From a checkpoint of a small mixture-of-experts model trained on Wikipedia.
Size: 8 layers, 106M parameters.
Experts: 144 ReGLU neurons an expert, a softmax router.
Training: 737M tokens, 5621 steps.
Below are experts of layer 2 (counted from 0) of a mixture-of-experts language model. Rows are named router (the router's row for the expert), gate (a neuron's input weights, with its number), up (a neuron's input weights, with its number), down (a neuron's output weights, with its number) and show model dimensions 0-255. Each number is 128 + 32 x the weight over its row's rms, rounded and kept within 0 to 255. Numbers have three digits each.
Before each expert's rows: "raises" lists some tokens whose logits its average output raises strongly, later layers aside. This comes from a sample of Wikipedia text that the model never trained on.

# expert 16
raises: "mates", " mouth", " problem", " viol"
router:143117165138167122098150131117127183098073121099181174180088146107158118111096108102124087167106107163152080098143139116149080080089102128128110184131168127115196121076173118202186097139141090108095119142092192074126110166115128159146117185097126150126107132128122154188117178127153132144167144120134110141129176093120169110145118165113195176106159112168144113172194137103108144135108135161142104151103150130126143105206126124156127108151179109152186133048132105078113141126190082115172103091083165157156099137109106159097129165168212142109150108108188187107199162119162125081125171128115169192130102098132129166136095181130157127129133132076132132177148107083193152149154124132112135153184155155074153141091152127068135152146117186122127092107157144155136044130162105
gate0:136078185199196122094146112135105089125196138121088124139160121044153081108118060158157163155141135083107158144111166172196131117200163129166159144152124189124102127155155114095100146127121155148129133094064179106104156091162079089096106133118127099182132126151138153118109127092164169125126114104111106068132078149175136121151113128165129129161095109134086130130150134165106127074066177186079124052187192146091086106103153171143169090172064178107057130148108165074096110123091145097145122170135132086096122105152134146118108142116148136131111103125151092105150151168109184164098115154106123050081153076105100140170130149088075117154120188121108077116152135151143106132162088098145113108123153117142102144088115147162137161165130132050132150119154119180158151089115097
up0:126057171174129137081129126151106097159169153105092165118151094054101096055148066152139126139153159123124174139152108114189133083166117155211156105139147174132112147100151125110184154141168185088109118061143152132076147133143080143097085140108094086185173102114104147188144164127141184154160150114117104067125108189180134099185070096164094125157092083138132100144156134155082138053129183165139201087142163125128107094112149178155164096127149190080087142173126157071119107114147151107132098108150126105101137132179121144140115111126108097122182155126132107134099106146162136123106099170155136110070132097132088107172106150141090105111106180138131101121162146143143137102129066111163107126140137109123049111142193151085120133197070170096141119136183113150159094099126154
down0:103175163108112077127094157147119141162133090114107109088121093192204143163106088144096119091121141103090131138108110184131100179144160088105161157150125143094134168155123076157165128130146116124123142163119112202113066100191115079147168133203116150092086052196079152164188122083198097099123096144142139111069133129110114140135065113069166162106071127142153144095153131108095142176102123140133145150141132143101060127103107184104132099094069117120150118125170139127087120137116133145128078128159132144147165108118155082101113126109157146163108149077091112145152131190129162088113206136128093120178119150093186049095076154158156112166165163155133086150148127168128122083123155163061164080140050121135176115142149119088093157149188158155127148142080117119148116082130135

# expert 20
raises: "hem", "ps", "he", "ans", "ere"
router:141139162126148151109165121133132151112067128125184176164088145129129122103044086120126100174137123151157129106161150083144083075084106112129109169146160127118156118037183129201183097144128087126096120148112218084093122150117138142134114169098117150136127143129137164169129175103165139144160115102156099161129155088101166101127142167122181166094175109169143122146214164100128144138117131152122110135090128154121137081197137138145094122150190117161181149059155098099119144131179106121140093066064161161167093108116125164111166139163191121113171092090141198108208162106167122076149163118108155179127095095120131139145092142131130114141137127096150142200137066095166173170139103128090133147199133150086127134103165130073155158145104177108129123081165159133119058115153137
gate0:093165192091119129142085107149163133174146147105096120138139122126099135104135163149151161112118167149106144122122176093120113159116127134187137201132132122100131131118191171163159119164112146163140127074197144177116160136177146121124163056122131150145092080150106139116117118147143076151134131148145112075148081126087156107159122155091124152182114110086091102116028098177142096153044131097108059101177126104129145107135109162108152080092151121078101091110187125156140159121129131107115174142152095068080086055141152076190151100083139120138187188117125098160142143162155117195127128047153146047113163105182125112099108114113064136119121098139108075166123128082143119134126160054142084151082137105181074136116109161115138126131113124159166109134123066099173165162104137
up0:164114096198146107130139116156148074115063101127131136162108114165157123110164120117091105098089069039158118173111088165183133117163111094092108083096113116153127136159075103129065147086170121120121136153063109093092100099086096144168138118111097101162127134090113169144134194125137133104132130107135132139073173138176140125130112104118082124085131134150137127162211095135169135041119120211125136166115064161133147086111125110117099243141105164158124135112070097113112080121165097173130099110090145147093131161090129168077090153117144153123097084118146098148144107119082095092120152145105117127096083188120204107147132127120223114169165163103178153097116146145133109092127112148116127135156160162140149132181149148197166120128147135091164137134105185180122153113191119
down0:156114086167174160137121140130129137132116146175104159123087089120126110123124151156154129143129093156029148098138126115180122195124178104098095159172117119100179149141130076078114119149122109128105133172068141106113145103159101143136052138092141156142123188116168111167156150134203142127152060139140157133146165052055165100112119090090093142106155139106089083118175095089123125109124161123099146087114155146116121100176122146085157144122194114094063138071155142128077108130171162075078120098143127139144139115168060094097165146142103122109142166162159119128087149175119083093088161088123104154059157127190105179191092070127123170119176130107142187149135148147107175134169188138198066076103152115107103116107146142116126050160116135152164160145166120092097144144133122

# expert 29
raises: "\n", ".", ":", " |", "-", " ("
router:100102074158167100089188096136143166137083188117148154128124065154127092133090094055089112097118102110158127108132181055087128140144103098128097144137119129167157167119154122179136195157099141126147077119081115111147134128143104169154086123091110126083184150129089117117139104117171137087091186166116130178162199120091106167122145170140123182092117173184150090099134121061119135136165073169168112148092131139154131071144107090147123109098133148190182158073139084093130136162155151111168118136154126143111122127165125132093100170160157118076162194110094176124114144183147125151162099160091139169112154061109136122137164158130111138041110186094163119106102123110123137120119143082105155158173120106166129140080158101118209162136123151153127067143129118091112107028080117
gate0:098104126152089152142087155144159112165118184119143108121158114143104143090094152171125132163110102084124070140126173130100183179171104137199128140161107142054156188110057130133124137129041147111110110143157128141091116117150077098122131068146159081114099176080187099141114085090125122096110144132163107213114101166131107141094117108131123121053147148167118137088167124161094112115096130185108152131126199121145105082087061099115180136128154086044140140127147089108177109218109138133090132131153105139185090145101150131058060162092129120135131152124115130145146131205182085087117071117090121120110158188144141098159153175171084132141145106162087125132106143133148107158118076125124126089148174149106083095108117158119140126082174113123126124158080078127084169160104136
up0:089149112187131131149195156126128103177129118163169122124181113135108112122100138182094107081108060163146147118130129119158185102109124125129127178135125106111154117077124129128175096145087138143109085112155161137043146167131126126100123128193148159087200149183155158112143092120080085081111106137170056145137163118099074150106098075119122124170176100090097103127063139174175106116193038123192156165129154112096107117101098197105121095091123153109102126118148148084141094108116110133135149106115157063097185119176065146132140175109082161137170104157127176167179174137100141144120102123131112141153158157134117159117074102113175134164113127078111124033157147156100165134118096127120142139032107140101086137079147087132101156143176125144172109104117152142138073121173128
down0:169095104111112076093162119104161137105159110152148147080152066084145152177120116144175140080093117152129097156091119056108177185087130127150090176118143110107171157126117084132106105135123114141164151109086117115084139161073105124159149097172117131085120130152165143131143156122133106090114177118116105115130088171110127122121142103164183060115114099089156124078092141156177148044169128205140184178172172090168084189079130147171142141138078097117126170109161128091157179115121110129102128151184155161151115094185133081041145090168089144191103090114094077105100148101116168168136141128098177141098119129158117101195161138120145109097150120131103103134108156147132174185114160104080114174168137111164097089164090153145158101084175145173112098168131103068158114144072100

# expert 56
raises: "-", "|", "\"", "1", "et", " in"
router:137138171080142159159113116143118128112129097163102064102158149128128109140141106181170176123123153120103136206094164095123137113119123087120140144095134128071095116093209090141128101152138081210097124137127173103195087092101139107070109114101129138126146169136157143192160107193133143126132116142158151143140137176114158097173152126110129092092178110167157109154106156159129091139159112137135130151139081142121087140105121200151133093172050122180124133153119130142112108122112137123149118068188081091167176097133131106133172223145153114155098198101138138115162140123091102127094173095144101105168084138088083072134157186126094179161095166160131103156189187195119110071143079126131130113153095107135173195075175199123122167114123182080128120109154169117131120109163160
gate0:112135091156126084094179088148161063174117176154098193114122171164148130104107124100160111138180071138162157161148122095123104133098106123116109139098128193164146158120135139132143100173085058116096147077134188161140119128107075132112078112123133134065190125135170132133117174163148155151114137091107144142144163162108106169099131118145144149134087131184121158099132142081174163106127073097155119137075060201121104152159125123109160077132092140209126131127174099100156141148188119115087170098187132137127084116125112081149132112128125132098142129164145158088148083139122100154119108130027101196159205121140123106154150209098120127111111126193077129120093119168107134136071165130100062229122136126145105133115129128145152086100152078133112090137072115128097080097166142
up0:145162049135196136077114125165151147150153172154109109107138155164153130183173113063158151170078123113168144116134171097037111138088075091084106123107140118094067158140154174124159131130149104120114135174161141113153140112131123133122088132068122158073124115101105147104111108173108109063107169207109135174162141153132147153108121085111128156116139127127095122118103126087121155168145123148162147077144175200148095102130134110136180120106097122101146082137155111132102185125153137103139073121104192128079114113122159168125200143113138081128149142092069080178120102158129110181150124173126130146074189072131137142097117157091168123128147207123066088079130145096112080106152147115111187157177141161153101135107092105174180117110143058128066110117154205075124152102152139
down0:086155103107109124129129142143182106124075149152139172116191051117150073110141161158125087128179112155145125178139141164068116151129122089176141142146116171164116113108124108147097099122121104120145145133100102060133166153089183135092100109079093126106111157130184108149133141134212192139119101074121143138098136098108108122096175158099171123068103130093119158158102140178123094076098155047108137093120149142100145100094135112120166118106129100117127143153158117164142147113143078084100136176167099116101088094182144120128065054132155145130084104163128161130103190123137133121111187135124138166103134112172158090196156121178176138112128072153130155137165168166146066125184086142115109092120064127123110149134139086182127121188116089109097129229117168201119190104095069

# expert 25
raises: "\n", " Later", " In", " |", " On", " It"
router:166158090109163102132104140108173153109148062176173155175125197128157091186090131139143114165107059099157116147118110147162143067090139103122094134160117127140158097081197112133163130136079150163156151111101106134139098160112142147090127083105166135161096109152130141202086153102157137158178069070132132127132090099120110161138202115132192136150144084086093039160136091097128169139151128164137127151149081143102117137107176131125102120110151145147132217133206086142097155068157147182153120151106142109149092141145039159069156132095122137096088134107096143099184141074162100096164146062103152169159121118178112140143137158130129126139095126116138080075150080113137121133098100116178128143136068139098157110089106159090112086101070111083128108093135110074088134156167162
gate0:128068115138196179126140117106155113124120137129037122114130114052157136128155095104186135140153150116079179118074180089107178142151101159076116147134137134118167126098169127150152133092094077095125152148148148095088090087134156137157101145105122105160070178126140092163145116105120137085138112160127103076120151110142190106158127104159138150110130140174112138138117131113186138117081118098128122078146161160094083058173097118080148157164114120132151105103072139043154119179102146168112099079109155156157180138146143171155102064153200134111141118151154151174168187149096114078122086117137186183095088120154083153151110077101175130198169156093156105188132107068113114124192126196087159106140155137088094152143108142074164101141135152165136161094113168142102102123129178
up0:149159164113120096132088145114089180149132103133208179139129123203087132154129167153083140113092109126172131127164097149146109107119157101135132095128088114163098128137105108111085177195130154125141088105127062127150170165131085124100099119095119128092197077161099119112120117119149137164073164131123203181127088150117090154142163158072126104195107098062115131169152094119117112146167169119153126167130141141166174148048180130144155092092142135098087154139152064233103165075122118055131157182111121126123045105099104075102173155063118115165102117109116095112077081117169136199176177143119110078128145123103172106105113179139148143058118096133108115058141161146120125122112115116147090140138085140138163100082126113162105157114120138124119092159138109111171160140113112
down0:115115135170131170116173139098165146120135145103089087114129121059056119110114127132126093076125099163125167174059180152092112107126153075174179079147095099113160147117127128114143064110137157104156129154141115158122107133108098112129149139139106084157054149128117122097081137090133082161160120149169132075154109154140115102132126169159180135103147160194137060123154144139201047206125131086133115151154182151172178146192103109126143073117120153163134060157104136189152083127095145106162076163082168134184167155134115126164106105133083132145156119121164116115075119163083157144141100091127118138044176114096127137106083062123116094100151130136182139206181063151078154084143124137137077124129104055113122150115121145160136136122147129122110147115136146144173117145180179

# expert 119
raises: "ela", "face", "elin"
router:141111172126144132112140130116121164119069132115174169187107138128129100106087093112123086182136107159146114095151152084135090077084120119129076180139157127113156104088169133167191096140141079104083091143095192088109129154095132148130113155092125154137120146127151164209131181067157139116177121121137107176125156097124156118144112161126156161112175114157166115161157151129128139142120117146137111134101109163110126095210123133150115109156170114165173131078133071077080130125174101102137100075077166162161086102106117166080147150170212151063150117086141172100206160122183114084144168115113152180131095096118127191149095170131160132137130136077130150195153077079187206159150119131086142143172138162067142154104147134067152131134108196103128098106194159124119081118135120
gate0:168136116142120150080055140153123181159112113147145156122165127172099131128160132177166125122152188156170117128122130110179111133134149109120119123074175161129096116168084142140163130160177116070199176114093147141112122143141038129157098125105068056067137122155111146119231167118145101149062146196083086174161065148114157099074110164099104151102176106135069113111136152149121131128176145136076148108118126160169137133088128123155147152138109178152094076173079183101138113136113146145144040142148131136125120136101174051130124158151109129119084110117149073157080127134096115123160113080082145081098163116107182113099151132110081200134140121122154084128124133167138109137141165083119159210085113107170130122163111153137088106153151110129093138125053157131106160106161098
up0:107124160123094125090151099119085108111152130142081128148137193055141180187112125134094137101164103113130139098143142185126099082092097123185116103089103089118141189129167123128111104148114089085147131095189137108109143098138177169120150213082095112180118139104068168187094160133116134172205152089154139109140128116198112170151178132089108114153095130134136145166140170128119123109128108111097137156167131088114159113134099114152104075082152062134063170099119110202158119132178103155131112087134101155039100109122073132120107099146154117068123132190144133102199161094113086125114149160160162087167137090131107186091141109141171148097172094150172119097162215151103136087171124058131124117108142121174119073128175081094139165145140120120109139177140154112099126124079143
down0:159157122118197122187122042112174104132141126114169068177100175129102170129120105122154104116119120118138139107168087114165165069098122110136118099107101114137094100152123138145196098114123106121166156123119123118108134073174113099090131153112186119169175130100097142151096177157099153159121108154094104087077075176160150148096135107157124114140126139126102099078193098164143125138146177115110140109134110168148141111120101157125116133093157190077130080071176129147161117117133195111169126188139105149122160100130187084147138090061086146091121066122158138159098116124137165086145075135090120087118076165190177117175117122089100072143142061084138077089081169145156146166143122134176153132134139121200101187098147096129066172165118191179165179115150127085110077124101112

# expert 36
raises: "\n", "orn", "ographic", "|", "al"
router:126160135063167127154113140104069194105148054144139150151141168107146107097095088194160144141130116102099128139148127075165119158111166129114130183097189127095136150087144116088113107091170095145103168120088138147111137049081137140187171132116121172114107187146105113213130176115197143138156067047190123157105096101140163194114125155144158127118160112125155106135158125149097118108126148164131112109151128147096047165109106196171128107178121114176147107131156136058049101141097106143158156174113136127117115171122091068099159159144106150127128157133135184114115114159114199088086140132121164125167114080120115135116110150151133146173185135132138094142176077134089102113127131123155157107242100166100127120114117145096147096155050121098128160163119122090166126147142137
gate0:066098134092164149167080093107157171161149141115101160112070171189092135145143115176157085084071113110116187096091122173081110145105099148163075160119147154113156097140101126122107111124119103214163179151135154118144127149157107177153133150089085120096148169190055109158177197118130170137161152087142139141104117140141091185113097053111067168205095134157125087110063145145126125052110155155187087156113109131159065145138138129047102093114132122151116177095130122141110152156166098114126117086149148142178131120114132077140132178152141128088095156110141173142137152152082108136162137121108092107097079096142178118147117139122100113141150151114114149127111137138080083132056187079112121196155098173135120147094086117098113152136178105126188136110156135128201107111116130
up0:175053130162098155151109110187164098181183176198142133137038082136074162126058128180157132092141137100139151137126183130085114117104090193144129134132127126153107079139142151073137118102141109194091111157130087148134136120109169164118155104148098166127151170162125171131137215104110093174171206100105117102131132107125136170127074077114174130081110070133146100180143130140130178068143090145127105129121111151120144107193179146083063108162094110106136200122191099114102138132146117119067160117127145148092093085100096131147080170093150115094140151133115122133112110136124146109137137118128132126103134131142120161108168124100150089053199138209114174127158171190116096146088126163177123171145140158141169122128106155125133132171176095119126068116127131128104102082167119
down0:137165154105139124195144074154111198156188152119096113130163151151091141105127085168114133165084176151120130111160099144153096107122202137141101156105168141101152138123145129149075137139117127104099103157108074144096146129101073118130130101097052166072151129087113117145119173068116101082148189065130115158147155149065108157111139081101121091106123147091106161153112137097104126150192175158118150139188094146126132156121148104106170076126160098163126132085052092131167113163173171139076070157122105093206146105138133098134145115129115152150113119074115108121121223101128065135068156184096108112156151077093139141167116195096106107159131191098102135147106139118211115156102081143102084114117086100141097086140181117095174116125115158179153196148141149138128171136129116

# expert 88
raises: "eb", "anc", "esc", "isc", "sen", " crash"
router:145124133136165144123150138117131155130102123122172171169078168127130126119079082123124094186108102145139128109152149094141077092081107133118115167128158128117161123105140104187165110128125073126104097132096201061109133168140141156128126159101134157109110150098161145169108198071168137121193123114140099166128170085107174112111120169122210179082161108145161117136168146104128130136120111152142119115098111132100128087227127140160099121140182100176168153082143121092106130120166103132151090074052156151135078125117120176103157154196167134076163094128133188115224160118171135044152160130120169201126103100123129177135078136130128128141143167083145159199123082075159147148132108118091112150176144182080135140099165140102161138175101201110129086106153165115111075119156111
gate0:155138123085133119135115165145136092151110146112129133145151196152010157107151139148173103091144074098133146060174144142121101162131128176196126094226127174080153113119100154122116127170147134102124115135178089145119151088126106074142121114132065104163135128162133073130126105141141166154175092117113127082099111140206095147121131119122130188157145067117127146109121128146064140097170098089155154154117154150183125113103139115148119082165106048103114119115133140181142092123102149158081128177128147047124081066111162095121113140105128125164088177111118146151121171086128155126115109117122116128119086149087181138189118105144097115142158172113084068097161179162090126099097112161134111159090073129120107110142090089111188106090142122118030134186118112151169181082126080
up0:095154116191154102106152095144115160138177119121193160080145152166115097105200120140100133109105123172106210128142102144138073133113088137085067153121136097146179104108116059065078118099060138148141170140126172116062097131150140187122140126104152093122134110099115109158167138140126155105107126155161139122156129090082162135100112143139130108184119169112141157102118119129004124118095127094162171068095144089141148081125162154167141133116123143121145113125124147191207155113084103087143092138110138107149130136145141149192115148119122125093133140115175121122161094160139111138140146177097062066075139066127104130197151106200113134165089119153098128074167124114133107161108129120068100089149079128089143130096198102152104143168093114195044151135118130152165091146094156
down0:119109026112119169117154161096077073143117152117132148128149143111096123109140177096138146104161150075164099140180092095125081124144177137102080129157137067184154093130141135210135136140125146077115127163142181100091154124179119151134092111129135127066075085170105125125130132119110160161139115194166115151147101109164159153115152148118075129116140111119096128090119112089143187179176150177103086133174082146136170138171133110095178138103128090159070132160169129160107075166069128151143136117076147109101079102136128155139080130095133168206119025155093109141096113126123144070126106180130173089125118109146126115088103122093175105141115156178173112120144121169143167103100165060126112119165107101109103158053169099112139182166174140112066162181151151121178135127087146

# expert 46
raises: "ils", "equ", "stein"
router:155124170109145131115148127143116168107105138112176174162100141127129107120030088106126091166131100151158125078146162094134084079094109111128087167127161127116164116056176107170170094141128085107097092148103194087090114150125140149130114176081115144117129147128142164182132175078159153124140113123157093159134160098122178094137119173119153144084166104160156113147185162109086154134120135139135104136101123165106121097216121125153091125132187110149181137068145095088098132141167089126167088087095154145163092100114119196092169141155186131097158113091140195111204167108156124077148176127113148196123092082107117186155090165132154131144136145073159148207138065087151205136134096140093135150176133166074147133108145146076136155144109183098128114084190144126109092109145130
gate0:141105160115111097131100151082144141111159107089158137129060134162092105122124183122159158121103140066129100153073097136098118159204174068207190120165115111114105140107103148120121109112112209155116154127145053140122104147112140071145111167111091126115138138138239151142080115119041096154097100141160091087121146103141114130121117101097151116124096097108151172049122129084051073108180124058190107151112173154149077106144158150079139147139154148072136161103121181117126090105095110155130120103126131159164182109138153073148175079091148146124074127128127119097095105091102142190153150118134143117142098143117169086142127164132074162090088109192131117153126165102096127116175157148168084154100134157133127104096159113117098089113164179117119144144100157134177130168121199
up0:109116014109123169119155088125167154127123121099083160155115169190092114132125108189109148177184100123146126058088113081168112105096169131160083157128133152111139192157229104147136139122118044096054095123137100130143124138150124126105102142103096171082127141094125107093143075128170145135127166102102108060139121176142093153095124163192080148171162113117213157114122150161115137105107129088127116115121076098151164161114127070173165170092159140121106094182090108167139157091107124109149124128164115125129087149144144119173168135140180077172139145073100156098149143134128081068172156154131150124090098148149146104138158127120106157140169151135099170138120120152149140174085079131184111157167148183119071118109092101175176156103064090121096144090124098133129129178134156
down0:171113134081095168124123133108084139127167120150124127195099156166126162191134138158151085065096126089154074118102112109152131122112121146137106138121202091112107199105076116120112112166206045118127066143080136160112089091152129144120142143142132142120097053083133115074114077133126212131136133075126088128152108124148042111119100121132126118156087156148152107124154158138101169116117132153139164169075135119164138145108134126111217129156158134121081119056097121176179077050110143131116127186162160078132106175119125111159118212109108088130138143095102106141163135139139159151131122124108079194178148104150169085150140128157098120092071131153179109149151114144169122087070126139097194133145150170131134141138063157199131120138134085107076144175132153137101108158147107

# expert 43
raises: " |", "\n", " ", " T", ";", " and"
router:085085085146159077118188102145144135185137170151134107116133110129130148157144076134112102145176086091164128103133193072074128116119118101129122183154072130089131171110127147148122144150100097089098116117065174092103134133154119149107088136087125087045128173096106119169094163146142138122171120136095145190138176148096112119137120154141163185105110158214121102128187137086129157120132075181121103137125189133142099099145138076132106149118144131182188117083165122115178165193173150140130153140106140145105086102109123163096123147178190104119169132109151139125144159143158073095123073155055132225110178105112145135157125156134128105069151205092139104129111100179125114131094146075126116125213149100136112135146162114104171134141076153109128097134151144061071104071121160
gate0:169129085139161083144111154182120119191058070173155080056127122124097175145151113184096101116161159119138151180112110048102149144212175146120141169158129161134119132131128138146077186146121032083121108126109112132102104167109151173129133162160115162118086137065126162098126114149148066125152095144114097167154107094160149133147113137132086145113094147151132144160113146097118130178157093094121105075163169110091118113126165083120122139113099128187177134150105155083139127109101113049102215133214091112116155147108118052068112128134147100139164141104093136191103141137087167118109143128113128141217131144117143110139090141153104072148134130101157152122153094087147121061123168129146122112177129151174077163148102114196188108102142149113121121120176123126099110089126079
up0:125152129169138064084149125105129146056149183086128180089115156122142140157085179057149113129093128142109110052178211182122107099074155152042129135098105105108174111103103137090073105161132136161160099141164123119109134112126106086122107117138098115181106118109116183132152130160139136058106120123163185136073172126134093174174143100154141108114162131166118104134149152156056084156117140151119165140068074105107151063147126150139150145153176091133160124096107150173133189112133148188114149106079175102106116109131154132140112136089088116094077171126147100113070122122157115145084082102146097094045135123122149104126122117171122128137149210187144131148065158090094149129081128115137139181075188107098186137138151101132127131101095130125067102128170121180168114134166131
down0:129149169138130149115135101109163109098150114144103160146138130089075141143173143115164128168160109110118125110123019127152107133141087107132143176116147134187163090121182132154124147113167192123143131186138161070108144175153111116177120138185154137155161148056111137090058085158117167083063118110137120174143138152098118170170136164115092103147134104159158148125046094119140101107124189124149177114141139124116225078114113144145054129047148111118089113133169122146068050096156127095159102167092118107146130150155114146154114106088098154128145110161098150072164137181120091116102132188147129109142093062166154152107127155100085147102143083095136108140078105142144135121153056163095144146149151132100088123119159082168127127180142061088193134163157148152152079079126098

# expert 101
raises: " |", " Website", " Country", " Sub", " C"
router:177059138139179140097113141118127161084068104195133146116095207094130072134109140103118099142111104161110128138097118100133095140084156167117152122128110125143112130107176110035170122124153104086109126157068155110094122125110128140094115084125138174175165114106119122174109137069164136036178128112162115168105126148104119082139177141108194120137126195144185073154170089087127161139111124115100098197098141128080161083111147131112154126102157087136135140112117101125128057124138127122188165121128149090132158213176187155149139168157161092115178128086070164133177118088147111114134138131094158171122139048187096133152127123171130126092139222105162065136088135145175162083166157148104111143121100150099083150144153137114114073149079157130128132125113118116119122087078097
gate0:105144153119131091128182145137104034130125145141120115150134070180115082156111185102127151122099127178082151138149170114126141060122108150118141103137139084109182066141128117107099116166088089123108146133126128063163135161178090166136169143188141101076101145166116160131098180126135172137099073099103107188127137116090141158136135135200148116195135129120153099142182215060133147120092127134180099144116102131108150111152098175102092110140127110158119187111111103152074105192119123161145149200112095086157122079174188121125095151141210109090139126109166110139051135119088082100168097178145106141138127137129151148125105139041145115145174174139086113172074209141128155131096150138114125156060144087129088148151179101089133114124129101153164096096146117127143087108146160
up0:163182206069148088205110174063143121123137135077138154108167166140111086102144206092135141150088163164083172166113140149134121075120121142126141126137113122221169103121138129125151109167108089152168102123115123133143138132179098141111159117192122082080137112191123136134128138134084172118110077154120141152122144131089120153081111155177141105189130110094147137157146186103117103146089130145195107158148109140110144112111105184108072133132087129140109175117106070113092126146102116125145098151098074125141118057146178147144121105110181097111152083124176117086089121101107104093130067145138139143092114115114122124143115149043154162138141128168152133142143167123112136122099152175181111161059113093128042163157208121113146121106105108137233057125176125145120097107149186
down0:085136074097115121152075102136161142135182123164140135138104082101134113163141117163118058100088132060129110129079131116121111132153154080091073174142206119091125177112115162152154123150117184050116102147103113158129137112127187103085133117079096184143132090143168157166122108114156101177168131185143075100160112115091144064123160126116141131098158117140142133056109181104106165112159162124111146140113088110154081156140164071174120145100153102091174150098149162073193120120140180095107084184125145105109152101155139138090113146150116095167094132128157144144154169139218113122136202144102135087072085172123141099149163094147150132058106133110140165116152169112111183072144176165102157169153134149161133049092084106158149151130180136116092166103078110077101136145167116

# expert 91
raises: "-", ",", " the", " and", ".", " "
router:138059076124141166102175146146105172176168124108114170130128107128128131161149104116141124123156121124149130122107121135133173144131182134127143097159144128186138155082150094117107181109140132078150058161125090052157091138104121144101082165101143153074164197128123091131159089133150136101111145217092170136138116134071129101173133116094100169078138086153108166166164155137126088192145068127179154127153157150112134052124081122098106099203108133175129207126117088107123152127108165086120110126142125152066126148112113144135130091136143081121195148085124093148142155114152148144146135073111219185109093136123102103174142127122127123078161144103195121172148159063155078083183148112157123150113084099099104143123167156113125092164099197122128087079184111118127120061151176
gate0:129135139120173102159081163069101133175154119137122153064083170086105141110077096177137125077132127090117143115156129151111098103169111089135115121083111134091074123149134133110163169074098053098094124101127188085106149147110108085124180128149170182152200127185178206110127168113055110094145151094137097137185205139154142166149127110143099164088135100105064139137138153191088114134135101129121144144050172153064135151137094167130177182181172093107142193141097082107107146122099143157112140145154115112131150152174126074122096152117144089126094127144130128127111126097168130174140137112103089094153112174145094147171116069066095123130080117138150167171065125084158120081148158151148120120111149092146133139172129101112113099157104152154181181184132139174147069094120156
up0:080106111073054146092169105196097123122133168094171146184178133094113164130190144099148065176144104137098126143171161178180194134141136129136220155150123141159138178124122101116132103171139115151111117125113140109091096084103146153121112155140115119129048107135132052122100135121202126185112125123087115160080036118122117100057134104090138115192172171143187096129151123052150161139145134162141119110161071108188102135131145133146086160128088172181086139101126160209174146151131091084090098133119135121147103074108155142142143123141165089146091139104130111122155126152046131068139098180117148125128141106144190106083141118162179162153103156156129112102129155130148133094147090117079118161130106117087115148109109167144086088124109138146096106071136100121180132130112103
down0:206081066145150089144185120132133106111176163133167156089187089165157141147121158107107157049193134175105134093127103123125056255168114110105177089146120178102107150084106117106095084127145138136122133098119099112114071095146173129124120109122081112141149114097141106074131116146172165143145120118108110142129103130166144081097072128153108067138095115136124085122075154124124151099096129122107199086107147106186201114139136145099158140152179093063139102108155141151170072110140111121154116157095132130127138110139139148137132055152154082148057157156118124110162158206086152139176162144178097124137155136154131124146163083173135113080104082147177128107168128098064154134171107166116130122106126135135130093158146135108119129102171118093094085156139086136103150148226119

# expert 41
raises: "day", " purposes", "ays", "dy"
router:147120153119142134104110105136132170114079145086162181167101129128129096129083107105126097179129098151151129080153147087138100088074099114128079191157150128109178114044181095185158099157121079102102102150101181081119134168093131141136124175094129167126127143074135148195123189064177140117173115095151105145122148087089168115114121163145168164109129110170140107172150145100128143137118119137132119157105133130113120114173111143185102134138181112155179144093149097052100132134164093113170094068078154142153091092113122195106129161175193144109156119102159163102180168115171118051134175113116144168130088102108121173161086157130142142125140136116146167193146074092183202164147140136095133126157143166081161199111174138067131146125116165093128081071181156139143073112131122
gate0:102149140174128170181105112161157122138161154140091107178101082182043106173164147147114152125086134122146100179085091143118150140148192116117197112155101091168053168155135193107123168125163149158142110096181091104097112136135083096112143171129135144122103135075087111156115093128116097104138157138114162100101070087080086169078130123143105148100128102140159104107129129134044130119120102131116119116152160130179126133096157109115088105071121119096086127091084166181141196146077105134154155140134151079137091118088157105094101131090122169117078179188113113169116129139135115144111105113146078130129140132094106128169130147114111138134160151155118109119114162170161044114234113126131103086062144094160143104079159149161103104104114141121140140167119069164076250116106134
up0:149121140179149149188173062196092082110160183129098135141150074167102137114145165133150087116193071187098129187147073088132127115124167145161113140152107140098091164142141141169126118152125175065141122076120112137139096119101180185150134103113134110083115141182153148129159194116074184088158106148112117143137089230152139112090130144156147047117109130175121180109172103143068116150100143110138112150136172097121057100100137168085192110148128117121167120071159121114143138172109135124118106100107116160087109105153141210147131138133164137117079159116136144160162098162149165086093126123133129137122130120089127113172120070113134163093109085110180093138139163175143066184142110106084051155137123112083128110150175112133106108177113182122073139104188120103158100140151104
down0:100138146182095157103111129143091169168145118137091170131126147188106140122113147118145130110177173108112106136092108132160161135080103120153119082136167151152141118093121111134113102160169077125104162163084115088099113083128104147123187150108094137094123129146119162134177157159169133117141129106163122084109101129204119130098126132083167125117092097164140097125109100126107120194147117161103107165172102151110109102098167112102101130146130116105200122103127140120159082152163153128127063079137110120096066080084143124113110116105074143189139148164159065076097139152103128175115193144092136214178195131139126150136172068218168182123114109110067126127085108121105103131145177124179141118138101126188095123158176139065155136210087146136159092046051123155182072081113150